{"num_hidden_layers": 8, "hidden_size": 256, "n_experts": 24, "experts_per_token": 6, "d_expert": 96, "d_shared_expert": 0, "hidden_act": "squared_relu", "moe_layers": [0, 1, 2, 3, 4, 5, 6, 7], "router_score": "softmax", "normalize_top_k": false, "routed_scale": 1.95, "balance_loss": 0.00648, "balance_bias": false, "n_groups": 4, "groups_per_token": 2, "init_std_router": 0.0169, "lr_router": 0.00144, "num_attention_heads": 4, "num_key_value_heads": 4, "head_dim": 128, "vocab_size": 10601, "norm": "rmsnorm", "norm_place": "pre", "norm_eps": 1e-05, "positions": "rope", "rope_theta": 10000.0, "rope_fraction": 1.0, "qk_norm": false, "attn_scale": 0.0884, "tie_word_embeddings": false, "parallel_block": false, "init": "normal", "init_std_qkv": 0.0414, "init_std_o": 0.0513, "init_std_up": 0.0592, "init_std_down": 0.0592, "optimizer": "adam_hyperball", "learning_rate": 0.00685, "beta1": 0.9, "weight_decay": 0.0, "lr_head": 0.00656, "max_grad_norm": 2.0, "warmup_steps": 376, "schedule": "wsd", "decay_fraction": 1.0, "decay_shape": "linear", "final_lr_fraction": 0.0, "batch_tokens": 131072, "max_seq_len": 256, "doc_mask": true, "train_tokens": 810800000, "max_steps": 6186, "dataset": "wikipedia_en"}
Below are experts of layer 3 (counted from 0) of a mixture-of-experts language model. Rows are named router (the router's row for the expert), down (a neuron's output weights, with its number) and show model dimensions 64-127. Each number is 500 + 25 x the weight over its row's rms, rounded and kept within 0 to 999. Numbers have three digits each.
After each expert's rows: "comes before" lists some tokens at least twice as common just after its tokens as in all text. This comes from a sample of Wikipedia text that the model never trained on. Tokens count by the router's weight.

# expert 10
router:493439513482478482527461534522504497458516487491516480467508463467440489476441550512489498527549495519503518544472493477515461513481509500514510549503505487509561508503495519469477521515487489
down0:511501487484506498542477481511513526460415498497517498503511508527461504463549476542513456498512498521509511531472468487475528509502463545528469473527543485515494485479488444522460528482463524
down1:512526493509543475517541531523515497528469441478497494510485466509527458482484529466535504468542516525486498486502519523487451511505507470492488488527500478536505440524514504495525525548500498
down2:510553540493538516489503493462522519551477465459512499522503518506503498503498465525474489529503473531478517530485514502497496511504489473491531454528518486491492511524490522536535499502489509
down3:509456500531500488486494483505464551520494490538523490490542489531479469492506505533523493497500506467489484493477469503484467521484469522466481509500490539503492521477496503487548490491498482
down4:521534463533548493487502531502504543495484483478522498510545488461481507541522505496511477530485450472465479511507488477470482450542481525473537460520496481501472519467471535509488537527534541
down5:510480478501526509504497497520529511524539513466478515506496516479508502534542462533490522508476465460503502480527550493508515503476493551481471482495504507538455500533499492544505520467548509
down6:514497497496517475499483452502443492517475516506539503490462530509505502537517504519510551529470501489506487511505489471450495539492509523509495493506509500535492498504501480479510535527497493
down7:496535483499471485482491509497486452488461535507500502517525500531505498490499542553498477492506559479518509492552488511491465515483477481513501493506507507484497520486490461524476502501478446
down8:508535522533526506478512482475489511543468463515487494501463489510545495469472466514499531455489505544507482492502549504494486464511499507470504515530493462517494480523511496483503525453502495
down9:549513492514487470492510500477481481502525455504532502543497510529526494501510542531476503527482489494527548486538509519506520504496471440456508470511499516543494522490501502463519506482500496
down10:521547474511512520516485473469505482510524517509557484513533519482510529450483513537448419513516484502519521468496452483499500523490437521511508493506488479511505499498488521528499509466494502
down11:485487514523524464541524511474525487536524477507496485473500487498484531450522499526492547492506500500488466469523527491495468535474479479474512480511499509540525534492480468537468469502484499
down12:518511492452511545520472489518505460453513493481550487538506543558527549482504495498517450513508476470515524438540514482522493512499487480510472476481489495499501484515500516525506475481493494
down13:446500425523493536461505492483500485489476492527495525479507468499501467498536537550514508487517502510430532482485524486492470510501472531502460447496519529454516533466502527529483534459509499
down14:541536481459516512502507530509528532535486506513509492520457518531475542516491473468492520507501496478499484536478543499514493527455495514527500476476513473506469529560459505522537458477497525
down15:472475484475483473470502566461458488504487513505484481465481519455472483468493434509537515505482515516540520490486509534517511526474475460477473523500500511474533440457472495493541493503517519
down16:505458469513518531511525482530519489444490494499527516497560513511499506469517498540479497489529472527540526502507478496480478455471483495517481495482468488509494531485490493512478497509462495
down17:471491530473484506522494497469513510485454512518469530486484472516504478506508549537470502440541498497493516454481481492519532514470519477507491484502524486486473524490494499459525501489464480
down18:481514447539549515497530504503527532526461486532462471489498456518516477490516478494488512505517526485526491491479521505495484489489497505520528484538525497495536451509511508470476499472497499
down19:473520524482485526510527442473528504478487546511475513490456462518537506543514562485494509495471485491497502541479526512518477515533481517497496471509530495508548499497540512450496469511527489
comes before: "\n", "-", " of", "|", "==", "The"

# expert 16
router:531507489487498500517491529496523519525474500505468508488503448524517442488498466510544523484481533489510484472559568535511482513505533492489488480493553492500497493481490499499538522494505523
down0:468450488480526509485517511482521524502483517498497487493494465520479491471534546560495497466512497497441509484463496487499511486502461490511526546510478464545462505510509522502490534526471527
down1:525516500515509477526521489519524517477525530477493516537506471504489494501472516489496499495548517515545464468447492502501537477477495472514510488536554472493464560491504518502485486508502483
down2:550541510501514490497499496473509463478517488501523473480507490454529517536553516528483480480491494519547473471500494510520557551501468496529480505522500457472484491511490538484523514515483485
down3:520496545510509518460506478511464495516530490508501529500486486494498533500502510449455484550447484465494503518525496454484535532503504495516511580487528530477504529484511498477467504473518502
down4:497505514493474485489489523475473517500521497518527445524508486479522474536504520542501529496457531472465514453476499499492477541552503539474492526511500474488536457474523496528537469536495501
down5:479538484508494500467518501500493507530478490481481482539519507527477498466500547535521498519528480531553462477526476482472519506500500482509518517521481474498544527495545512505523485514523493
down6:505462465466504466544500532556490459524509520538508489492460497516515520498466460531460496528509503494481545539514515488500492534518502514520505464540503487515491500485525542507517503491473495
down7:513586504523533462489521468501512500506523516489518495472443479462504512484500509480514502492499520480477468476527505493525491500484518505497515512518456524493536496498514504506530476495500515
down8:492460488549527498508481466538503497483548522492502537501514494555509518480515516434514506506531526492506546465553520477488470496522475519525499479490479518474466503528538495473471508515493529
down9:505547470487509476504537481531528489521468483472503532475490494425474442546480509510522509514519479507507523523472527502516466508454487456488510515540488493508496501544476485488525499527495470
down10:500453538504474539486497494496496525530479483517525517447456503518534503520482480511458552502459550479517485489512488506471494531479528496541504494501544511526485473456469500500489504469506475
down11:465449522483470484536481494543492535501494521478516533492547522495503492505512468480501526502502461491531497472509495489536531516437549479510464522482528476512510498519449539453447511513460484
down12:478490455476488494512441478515474510465417482507496585514511514506502462465452457534528511478515499494502552537493468505469471568493496497500520524488533516477525534503491479511484475477553493
down13:529488466533481430506507517485488489539476497532483499497495500495537519507455487518499505492483555516492481479498455489481490495493563502494472520462532490527512513481486487522519501472521514
down14:502461508497488473501511519461470538503495499526466518516454542497526487502540523486526489485502445448532512478470481535513503479458539471512500503493511478481518525434510516492524498475510516
down15:478439490497544501501565532493477536519485441479475498523551452493523481501490498513466483522452521507466491477463525509510536529518536507489522500494514445488504481478493491454501535497500506
down16:509484463501486473474515508485506492514524518487490540497496496498475524463508491502487491505507507533485464496479466530503484522485475553446485507485522505550478561477487487492497488531492517
down17:490490459498508476501505493477505483511551508502482531496520504501486474525518486470446501456482509491529502493523527481472530511493524444513530473516524468461511554520469488481482524517515491
down18:513539455459507555531514529506548535519498483505487531471497503533506511452500506482462445528483516547506498471487518453491478547513503523497476506524522547481545509504444492456484525471480504
down19:478472462516487494455542511506449462515515518519513480484535470534473508474527541467468516520491524452495468506550492488509486512504526486513490495511505508500483516502491468489468496485482502
comes before: " the", " a", " his", " an", " her", " their"

# expert 8
router:510439510470498503487467504516498498447487497484568474513526518502445489451464511514496528502503504508492535518510478498522430457488486519510491539524527517520511495506517517495519523522488490
down0:505504472515499477498514503514498483468505523500515478471510482531496500504479492514527493547496511503550531505529481477494481536510488485489471459491449529486514459476465479457503488555488501
down1:462538517483504524480488499492498493503485489524507490499485462496513503508524497439551528463481505459488499521529502530507524479497513494455493501491508517494497504485467484491537423538500474
down2:480487560496493532479497527519483494515490501473502467468527488514519471495462486486478528543492505503480484482539499525545489522500517491496503535516512464467509497460495541539534479483508503
down3:466473531465513513462501524481495503426505526502514515503493486484466483470510521485521468484517516513516571496530498513525506489547542484510507508481512504487480466505487455481508447530444481
down4:485490540494470523479523471503550495472498486461470519495509543500519505509544505462540491480489482477528501491506532490521485531465501523492498504469455483522517503516522502484539502520488480
down5:451495504471477494511530504551487507485501516526515481523544519517481473500475500511550494488494491528502481452524479509519502550470488500525509537505509501501507530518467507559521460487491547
down6:535507544539485520500471495500517496511481530523489512514562535514521538512508469499503483506481458532489520495530508533486462462551483491519553486483486493506456488527502478516494515559537506
down7:503519482496504519508528520490513504547515447503505512488466528512510537469535525447473461537536532531516530489514480518508502526505466485522495501481503462506487466545483572531477480482515496
down8:479478486518490493550515469505515540563502489525486502483538484478536454487535464507497468507530513538504559504546533493530509535481489515527490503502512506523502523505470504492473466493502505
down9:494534458492485501522491462498521438508476540554522529499516505505517508539544522500499511474520463498474518479466475504495524525494533464480501492504453522477553518481509495441494508552509525
down10:470479541469543473542459536505474479487506468475503552475526501523508474468504488549493507483502454519482469508511480469488510516487513502541509489476523518502467531488552486471499527465495530
down11:448479471483470492489472523510488516482458534496456499458513527488491476530501483509514531521502479508507540534478518521533498539477475464530497547480497532476508481497499493512498484466466502
down12:535504503489523525466472483488514531512493500537510512508544488477499519491526510477473508517480511466505486497501518485518464519475452465500493549501510478486488479466497542502493476472417494
down13:508540539542511516496482516509504503539528511487481547505496549540520500538505533556502482484535483490505450520542505502515495490536477471504490495497469481477476491473475472510477518525508487
down14:506524512543501494519523501483517485473480520482506469514512536534489538505489493531497488501473472530501490493480546519498470477520492480500509492491569471467521478523539533484443437549488493
down15:521490508576532568537508457501512478480554496505531534501464536545510497486525518466519491482505502518517495502454501527482530517481461522479526528497501530507528522486522493525503479503486545
down16:468529523529460489501494513490514515515476550527491523477482490520504549468548519504491507486473494511488461529515526498464520482541500494525500491508513480470496463491490502512486485465495464
down17:507514510504534509564513509487499495504458493483470534504509543493528525470528501471494477508492493451520519485525482472486481553518525514451542440458514525497503501482499531536521470566561471
down18:493541513510520465505516526544489496538479518513505520474496476518562527480429516531471503517521445505483502536499488535474470492472492517463485479518474462568539526522513482515499502533512500
down19:462500448478508507510493543486475502568480485555463494529488485508495513451446466519499493489528490526511503504465494491523508510529525539495485458522537474526477460478518511478524508456518423
comes before: "\n", "-", "|", " The", "–", " In"

# expert 11
router:486478474487493526518482501489528457486517533495531501470501503487439515471484541447508514490549499500485521510477513484470466507459490491518501532478504528471523513490536470485481485515472536
down0:464506512499462451504501532521457498474499540501532480485470469519502524492513482503481542500540526455463514535495467480482493497500507531482504502526503520552480529496496513468528518495522477
down1:536536568471505483486492489530538499499502491530481486478464503453463527492508484513483502499531470507501448519540531558531534510508458484537508512519527501508538514574515508532513523496506496
down2:518534531484484489529478501498452527484509495481506500482518553484556500492503501523506523499490501493531512481549515459476487505523560497442483507518481510547476496489475526464477502556481471
down3:447454516502464499513488524482476484469461516577486493453488466516490492498489478493533444519491476485480523505504445424489493494526503496451467534526550494520518510523534483482515495525497489
down4:457525445519534570485491501475524505481491495478488485499482435502460483490503442467517508489478537509469498460490483493473512520472470525504527475525486513470505486497514494510502490475554549
down5:469515522470491534473534502545501509451516495476534517507476514492513509511483483486488501513481486516529487442494491485493491549465479496490528537485461471527469499504522473449494469479486468
down6:486511525523470458524491482465529484490470501486460539518522476488498517511505537484525492557510518476479513490540509523531491559509508499506511503505523526514503477464479482467510523530539503
down7:530520472505485485462510508468445516513506518492497472520505478490535521510499490506475525506515514542495510543524511487482470471517550503535494511504520484486486521502469518486525465492543504
down8:551514497522510482524464535490488493518462504510450503495476497481484507504537499468488545502497468538488459514525503498508532523504516492477516530505470517482496496509491482474475520531525483
down9:496476488472487464483494524484487444460478484544521492534464530512449477515479475504542516495519459498474530494475495491537508519484495531527498510523495517537489490468525502513501499497461503
down10:486493488479493479477480481523523497494475522541480501529478495563512459518568522514455507503491484554519512525500520495465476515448494484526467467495543505494521482535468482494491522528474508
down11:516493491461458511517478491515536517484504515502510519452523506500500469484478514497529459480458471432500489503519528485524509535495544491517495483491516544469481491444488501480518487529493485
down12:511467514511502506525498501483515492536485513482537523481543469531426529486508512519504475503517470493473502516486497516511468530542464481509525507486532491474512492512466490509477515488440469
down13:570495515512477471513494495508477503508509526488496518465489521474484494486472464524496487515448484461501496502478488492527507524538531472486510480464489526486480517487481488502454512588473522
down14:537463472516520498496494462492505534557441511526508521492501494506506504493448470504502524555506534512522537497531489537516524571466508527524519446491515493477543495457504461548478514485543478
down15:508491533482527544534481537470518497527487511517494474516484537474546493502495458496505507490497474472483455506489502487457560514472531498545529471463451499531452533519505516509486496487510535
down16:550494472481481461499526490463499501497506539508509505463520461525500494484491481523519486476463535514500503500505493496515457519477492454491494502501479510495478494489508500554498492495523444
down17:443493471488497535544527501496529463482537486473499489484481529484513479546523494499499478471515487483520512517476546517492505519492490444518483497507476482483447498465483490487496513541490519
down18:520495522499510487477506499481492493520512521543489471482562477494473507480501470523507526467519474519505503546502503442498492490497463513503464446564491517492459469488503511547516493487459530
down19:456465496480495489473494520500516491490506517507479487505474508515500518495438490505479493501492485530474506506478443468516470521510529506518491535460526513516536507518491509469484502473497494
comes before: "\n", "|", "-", " The", "==", " In"

# expert 7
router:496493515539516535492483472539495477488487505516519490491470503466520502481521461504459529532486450544501523520502496510503478494497471512482514471456519504498461480518532526488482497499519462
down0:506503465510529491460517500512516512479471493514495519507512490581470531522518536504514499559477481532529495504475530536475478519481524551506512479494511509469516478521540500479493550527498503
down1:491517453515521490505503503477497553492530545537471529447490482508499467472518521492502507476445497480505477495464514503482526456473477534498507504502487523496486473508495491493466491518550512
down2:509478543515465480489499498528480511504512485500500507491494520520540567514491547471499516522484477475504478534507501493508505482523506473477486442479506536508487509531500472524467528526484506
down3:496476524517475527454542517482521525526518494541500512501474509475507452478485507492501483511466521505514499489547510464448512534526538526519520503555523514475505537481512508473479522529547489
down4:516502494502540562487464505478520457437506482535522508520506481523471513487491524503531453479483489530501541524512460502454531540469543515494464532468475540505497528534432495525500524505448509
down5:506528456504471499485496456468450470522493508499498524489546517469494479489473504530509533499524513487455521514489506478476466528484464488504510499478494485510483509496486475466476446491560425
down6:458481482512480488558529518485507502492487507486503501482466525510481528505515487510514475526469525526497542497520476514501492527515474502541517489490507483512488487503466479522472475505492472
down7:485532498553512542462488497476498471523506485488502502503482488509505488511477528499479551525475471471491487478499491490521468527518537471514468495496455518480460470557498509504477522494470524
down8:535521518478517481506505504507532495518528480518487541519484483506491486496514521493466533497515483511459541464489528492513473488516532481491473475549526511470489495499516489519476474459517524
down9:556493521468499474506503515497466450460526479526489533531460514490526478531512484507494482465489512524527474509463500503526545486507496508479488545499506500507526514468489469493495579533489502
down10:510504480499465516548516513460452487486506529503512495511483460478526508484486456513485493501452484489504523524523485504437522482526490525503514486503508473468475484495479530522538564525522483
down11:506485504495510514516466489484487543463469496519502540512529566464519496516527494489535518474502506476523487522502530553488491513530462474499484484447491498494472481503477525524484513505523523
down12:502490504494518494491508520497553506527480518446509526459497509488460543471497470486509489555463535519509464506503499505521547519509471488457499507506477488475545521536499496508501498528483534
down13:482466482456523478469504511489485492474429477502504495491488510522528504494474521513437472514480534512521511450530499501489475542488519501512487473484474446514528498480507520493507536498453499
down14:511518547554522522514462525551507477474497486493483525490499518489494469501535518496490495470502502465482486500490508471539485471510508498513472515488499525510526479469502503479503491449510508
down15:491506487501461507460527504473473533505505502560549485506525493531525567480470536529528515495503493465504505478501540506512507522465489497556533515504531481466514500500497498470486522507481521
down16:514470513491541551533489479484528454507539481527511540504525481514463525464471520482482461502470503455449456475492550532511489475541483468473511522505482489571512577496491520490487483476513513
down17:514481522482504491546502502526479511501470477463514493510481453493522491478519505490536490490499501492493529529517521507510568513454487514495501507552485538494515497473475486506522526494502510
down18:473482468504521479528453458510517447488535434496510458462502505505525479499466481504498523518467482489542496507477541526516512506524511513471480543547498466493530522522506465498491478497534489
down19:490539542541520484520535505522504487473510493495498480512467510499534488512535487535533486522509494541537507490532537527520498485482435492530467504512481534499440512550477497484482458534514505
comes before: " |", "–", ")", "″", " 0", ";"

# expert 9
router:480464504489505475518512476504549503462491506481521482510501509524465520482487513491460493521555458487465481554473465460527497497471490510517504542507541474542563511501513507495461524522513493
down0:490482502459496496502468489493562482502468546547461480530485486494509465466525510463446523451525519541541471516520476516511494492515511433543475476471494506505495496533485462518475493515481521
down1:461493504494495501484447513505453511482472490464500551508485506484497496544540502487459554530492481529482497536509525516478487516478515496471520472487486476478485536509537508511509500458513499
down2:521472498486488555510487492539454503453479498467503555508498487504503505465498515515525501497523507467487497502492521476474506524465538513509475482498487586554501538497443474493497483470524523
down3:496501500493526534538513448494496488536485516475491474516528505456507541525525489517471560559535449492509498472482521514463482531493494464484528464491479487504489473549504519488490503520494477
down4:465503496462513513495522516463536502496494472492513463459481469443488494537488530504522545501485465519515499511504514491473499507463515471512519454526473516512484497515514521505516502480510499
down5:532498514527474515470506500485533504557523507487451475490512495514467543493518555455475507524473520517485492505499505507518516499471483529537547491499496460567519486524500492468529532519521498
down6:517498500470442471493460513519482521493497471509507498478500513524513470511465550481543540497525478531477505464530426550478498547484460498515538542507488489504507504509536481486528516558509455
down7:514540463441488483515489503477496491494474476515486478533454503518490530504503515526535548531497489510533500506493483516508526522517524483474483523493515493537454529503477501461494496495508489
down8:499521540473477489538516503525503517488512472497504474512474518519549503502505497499507480532510485530525508514479494515478545467477450503469508496510493498526530496492519527509587506499544507
down9:476482487472480505474482484518502470481484504544520485502525472529475497524484505506491472504532496437527530474506491480528509549505495492531514466528494476475498547443508494501470498500463472
down10:515473492494529509503511509490480474491530535492516502477523469511489480497461476493525499522507530513481534502520512479498488518483518484540498505471495531441501496477486499499558493457512438
down11:530523517494531510494526490500480482466478441477497519476464490519519444534517500474527514492549503499497455457508496528458482499515499528516483471475483494558520447486485507495518507476478490
down12:502486474535501500501501499521490509501530498491522498519449524515504474517513505475498493490557531474517506480490497487514452478487437484531462474482506491508453507520479478496492507508513519
down13:486476546496494498466466487495490459454532472502479522486538489506506521491445526525556496511528499500542474456525476466520460525502485500546490482491485502480539521485481467540478519534441477
down14:493498517549501493546506511523518502493461464525484509465499517504506485486507518496531490490544439490492499481524488508452533505527460522527495485538481491505535501504532495502432482501490487
down15:491488496514470537544503512512491506487510490427520482518410493478506509491491521483478502529462498495502496505479516548489496514483531506481479502517461469492489509533485500483527499509478460
down16:533543435501535495562472490517544503538495578512535488490505484503472559422470488484513514528516503478471479497527512521490528498515465488479473507515522523504485505485489494515514557516536503
down17:521509472539474499473470472485481472488536462537523528484522506474538529460489526465507515528484514481496502465536516498508520539479467494450517528512466487488518477479474475496503505508495497
down18:511508466532540501500482508526474501490495517539537514543546482476506489525511518545516474483487473476502508475511514471498455468531498484511524511532533462467487478502482527465481480474477528
down19:470525475473528502505490525491487523434509463542473542520527498490520495501506499518499469476506509528526513505504465492486544460477539500457490495520492466478507496509540513513494491522499537
comes before: " of", "-", ":", "==", "|", " =="

# expert 12
router:490520509492477512504520500554491515527482509523505535478547508462466469492452496519462520478529532519528500531476520474502432499548469489488479441467473532524463533484520476507534468499503517
down0:549520521485478523476484483478474487506493455530496499521516494530498505543535520505525484514466505460512539554488482482478515538570496488490468484476508486508504508524470474496490503490530473
down1:463477505490491471493504515530494490505458488534504497487521492524495465516477518529494514486514499498473519492474480504501499454497525479481503471475481511494470532509524490510474504508480509
down2:517515543565482505493545450510489451470510464517483531458506487446495498460491520523487510484521474520507542506490499521426480490493486546493518502495499515548486523512468439505467468527496486
down3:500437464516517526506510489478509463513518504513536521507484474523469523523513506481542468496542483482535548459533537529462481529473465521556484520461488430488519490473461516523458521507529536
down4:540488458493497480530542495516503505464520493499498512478490548500511550506496511511541501501478505492524490510480499502531488492558525556482501486513517496504548485480530510458462509532497492
down5:463471517492489498533502518482487496533490498515487468526505551493479523496465519490523496473509515512471493522502509484486527506474483456539493475475539498502496480509500509534520504510508473
down6:532485488453467485508449511489496501492512532534514496522484499510544541534518492492484482557495486480506476521502489541500520494462501506466484507516519484497510510551526526481503489459458510
down7:493494515476489502516494503497482516489502484521511527522498502518485504483510522484467507508490496473506487503508466477520494505493527498521480510518498499505494524509495498476510498475481494
down8:520492524520489468555526485469506449459508512477493513488487548453509500524446507508502473493507499515501520510457508515526463470527510514477520512479518482475524520455517522484469479512484489
down9:512496464482526553465508458500548516531483525469491533496512427460487506519476479490507492505519505515507514506501512499500467539512486436467460447461504475488450439475480494482465556525531498
down10:489503481498522479467483493499477503520497535530474531470522469467479482494483479507510493470515534521481483503523485514509512498513504450510506485424441516456501497476502503496499499510502535
down11:454490497495533545485506499518521487545497541488492448457510492491514494485508512523470479495494467544445512483551494520458503494544504468487492485515509471495466511514522499504534516508524475
down12:512480475471478482477479519521510512503528473501502521481530505518503496543497523531498506467505468500469472458504449510502530516507491525469469470516470487458519458518529506519505482477488452
down13:481511505546465505511482494494501494521528449493480516495451507505506537503504490530498491543487493503496473498481481448486491497531521467501528507531528471459459458518472510500512514485453493
down14:516504456476466497522541505484554494499535538524503488472517487499516502502505491483479524498471509494501477509486477524503517476530503480488493533504459513498524514511492499456543502479551499
down15:555505522527494534497475475487519458459539521491495464542449487518485588482478501537474467553473505499460501488515515493491506489529535508506499492508513478518495481489487527465544506511506471
down16:542470484513522440524485473499520525515494533494471505433537470477502483453504476484518487480493483547545526488519518540509478492501475492512526521500476505516500504513481463552478501491524522
down17:481488488492501499503456502508486517517522533530454558527485488526469490437476507535506504500488475513471503550466546516501459490515535513470485486507521494521516516449525473484446470527514475
down18:497508476487493476444476490487501496525512511501540509534538479474480498495470535520476471497543587505477539526531515475550536474448481476477505486464509508508507520473518506480455492518499459
down19:460485432503504484463488519492498486541478479527531454462513516463503466472497499522435564483501503494516506493472483502499502512561523471498476485490468533512456498482510533492507513479520475
comes before: " |", ",", " (", "°", ";", "'s"

# expert 19
router:540511496495512487512488503499500526490501492493474502511539446505512460536504459485535509520485494473517519483549571517483501504497548481475507514490550467491505456494495469481540532488503517
down0:468526522511500525459552488505499553467521452481463473507508529522506490543531522462525535477472489484504515462520518513498517492530496492512501466510502491533490523470513510460490546503489491
down1:509506493514463472525505463502535511517475521488527520483509496463466483455477476496469525519500505511484527479501466515492467483497479558517477458478506529500462518474483485511460476504477492
down2:467483513506462508531501525508541512482495500489460517514514550499487521510464477488505485526480514498501538532492519465481476510504463487513514483490488499502534467462462486459472483503496495
down3:498495544526490474496475541504448490492538525441472529502522486550476506507516513473478509498517528497527538520534495492514496479512523547534529515513512532478505511513523514480449502522492477
down4:541486506518488462502486478486492561535463543505467499493491512519527520509493472477511564480510485503505506511475492511490489513459478504534505516480498506513499519528522443502492517486508534
down5:460506475485485452420545455493475477508533452507552475514493535506510475490473494552531441469525513456506508510510500489513537524535492510513454483508504533471473499481478457526530517516471518
down6:492484524465492453488503528453535494554516535456473487473512474476521530512498459483526510520505507548501492472500541510559453487455494532470498516520496520513549503508463461541533489489524510
down7:487484521500461499498518456516532501526480452488473505511490477553507469515548491550472558521487480461499541535494479486507475501463495511503504502487503472500512466469455496554495437524471498
down8:458532526508511524504483530496513489462465493543520513489524492509526522526490521479459520466516508500493495513518521498505545506516493485520521525463455492552501526515506491490489532467548498
down9:517527504456486477488511485519476502523491490524502493517461483512487490524527484521490537506522558509520490497458476521524516515468532517461500505467495442515533464501472534501466491501518489
down10:538486507495491528482523479501525477499519516483448480516510517473546469500484507554515493535480504469567512525524478516512529525480473516488484532481519552498512497488512479449513510498463496
down11:481498498527487477536502529504454496489485469463500528510486493486511461504472487473515483466479556453500505541500531487529479484482520469488468489511513495470545520526493553481450483522520472
down12:504519490470534482543496460517469514514479521465466444476526505501460525524484490498498512485500503512475512482509487497502464443569494496492511530530548475525475522482536473448540451489538461
down13:506482485498526495470541506504534549481512498514530505477480514506569521489456512514471537533501493456467553494511485529508504521532539520509533519513473488540517485547497505494542535520506511
down14:499514485468465508456472503494522496505562474466515560493520517456496519452517530501504446489486481515554490498526508500501512519554481481507516508511508535455474530447474486512470490514550529
down15:501503503539508489502464535492494461493518478493524488515493502501457480546520519531512493486495561525535503503516498449536501479487494539534495481452522497474492470489543522482485493501510475
down16:451501524516512475469501488507469502514498506497512478486475474532482508455508491492517508466471516523469489559495469515479465464510502553480470488467539478533482444493546509505510498531466496
down17:527485518495499482517476442468519516481512509443486534487514514469484498551497458493508515514442545540506481523499514551512507520507508486506467466425477485500529537490521496487544539529491504
down18:510486482480485499501529522532491453451548518523523499519504493496507505477511499497540503503533513502477496485535542475533523478462534489511526533509513527468460517491489521479464491500524505
down19:527497502478483500515488487538498511524506479556487536477503474460500475502510507471492538522504487511508489502518469515474453459493540488507502517479476507484536507490487497460520513529489515
comes before: " the", " a", " to", " his", " in", " an"

# expert 18
router:504546464460509504466512500451506531496456475476488517506490476501563485536510507489505503486475435493507481496534509522457548482503514475507526495520525474465464479481484507510487529460501456
down0:491439487500500480513521506505446519468532500466513472495507497507482468516461476507510542444529481516474491520486558496476464535457482477432518470526528525478472500484491458490447532499539496
down1:466547471502508463496488504510488509479500549476526496510540509548472511477506540508542469470535537469488509521508460485525509451553496485512470541500501471486528525487493526483474490519449467
down2:523466480494475502505539504504497484488488537505532480497463503505534549431489489543469531507500523525533522460524506499515499533480529503503508446500510493503511554480492484495529519477529488
down3:569511472496486529538484496485502522481505573498507522504505495509488487486490505487492512482473492526489501494486498540485485500482514523492492479555470549514474506501481477477528505482535546
down4:514520512542508520471513525516458529521456515505506511479494469465513502437485496490487500515527503495446443490476489479459480491459489494531513483492525503485525491493486493515559558505515526
down5:512549506502529503531522506528516493546467534519470496490497479501456507480550489505496476499497512463477487472517466529514477532491522508487480540500498514503498487526473543557471503525481484
down6:444484481500445470518505524500514487516472486527476546512500488477512517491540510478507541546534488500515497510496504468514457550536528534497486476530508518517532476465462505508495469479474502
down7:496505498493539502482471474457489481448478441541539524520484499512480476518506469541529464541504458490496465517557516521490500449540496490523509479511542495497511500509535491517496475484517513
down8:482508470524446527505515444526534506469517550497539525494522462532470516502483497481488493495502529524501545483506470475493497490544466566533478481490498479503499493475484514517518478477467485
down9:462479525447487449494520532455519482453538529479492493504510496548502472497484479511458496496456512529498494491454503533470561518494504482509471488504485463554523490505475475503464507491499458
down10:459458502490528482480516503525525465522532517513505504469506487482481514530476547481508511499517520507495512500503500466520515488511518508472497508447527550464518494488490537518491469509481483
down11:531517502530513474497521489487494509544493419527494506500523518439488443455512507497576464481500490538474520480490515508486540446463467462505495505470474501504520513490521517499533501478466481
down12:515473503507493462512481498493541513496469531494476522462548512497429462516511470477504485482482498508497570471485489521525500493479543499490521474467542459499541517459471484501478429499486484
down13:440491507467459538510520471498478493502562525526487489506469534494525542507473508475509461509538513520505507513501482482477507488506530491496488487477509498525486489489541522510453486507498494
down14:529488498510482481488547466502497498539495489441485510491488452486468469486526480484536503498498509516453474495497532518485431483499482528485474483497511464501488517503520496494533483537517511
down15:466543476458537507483483477470500495489509506502513509488524496492492480458487504465453539482487502517452500533498461483498532534471481508507524495539503521504517504495519437491513556464497513
down16:466513469498500508480575475538465523529543509503530534534523516509504484492479506461517497486517494502502471487515504494495534503534513503472509494529509502535525498463500509515470520465512483
down17:492487492497469513506524531499475465512526504518512505524458509518551476506546486493471488507504472479560434465491479458511482480480488511519464470508501519536477481567495528523472501485461517
down18:499511471497520480475511549502494521521487478497500464505531517504499536515500504499481511484454463497516521521517507463540497470436519474466509525501507477534503486480489546495472501456540484
down19:485514514527531485459495540523516483489498471430503478536504513492506555518540479507528476455500474517504475532501537456513468497497497480507487456485513461526495493523465496509477536473532474
comes before: " the", " to", " by", " in", " as", " a"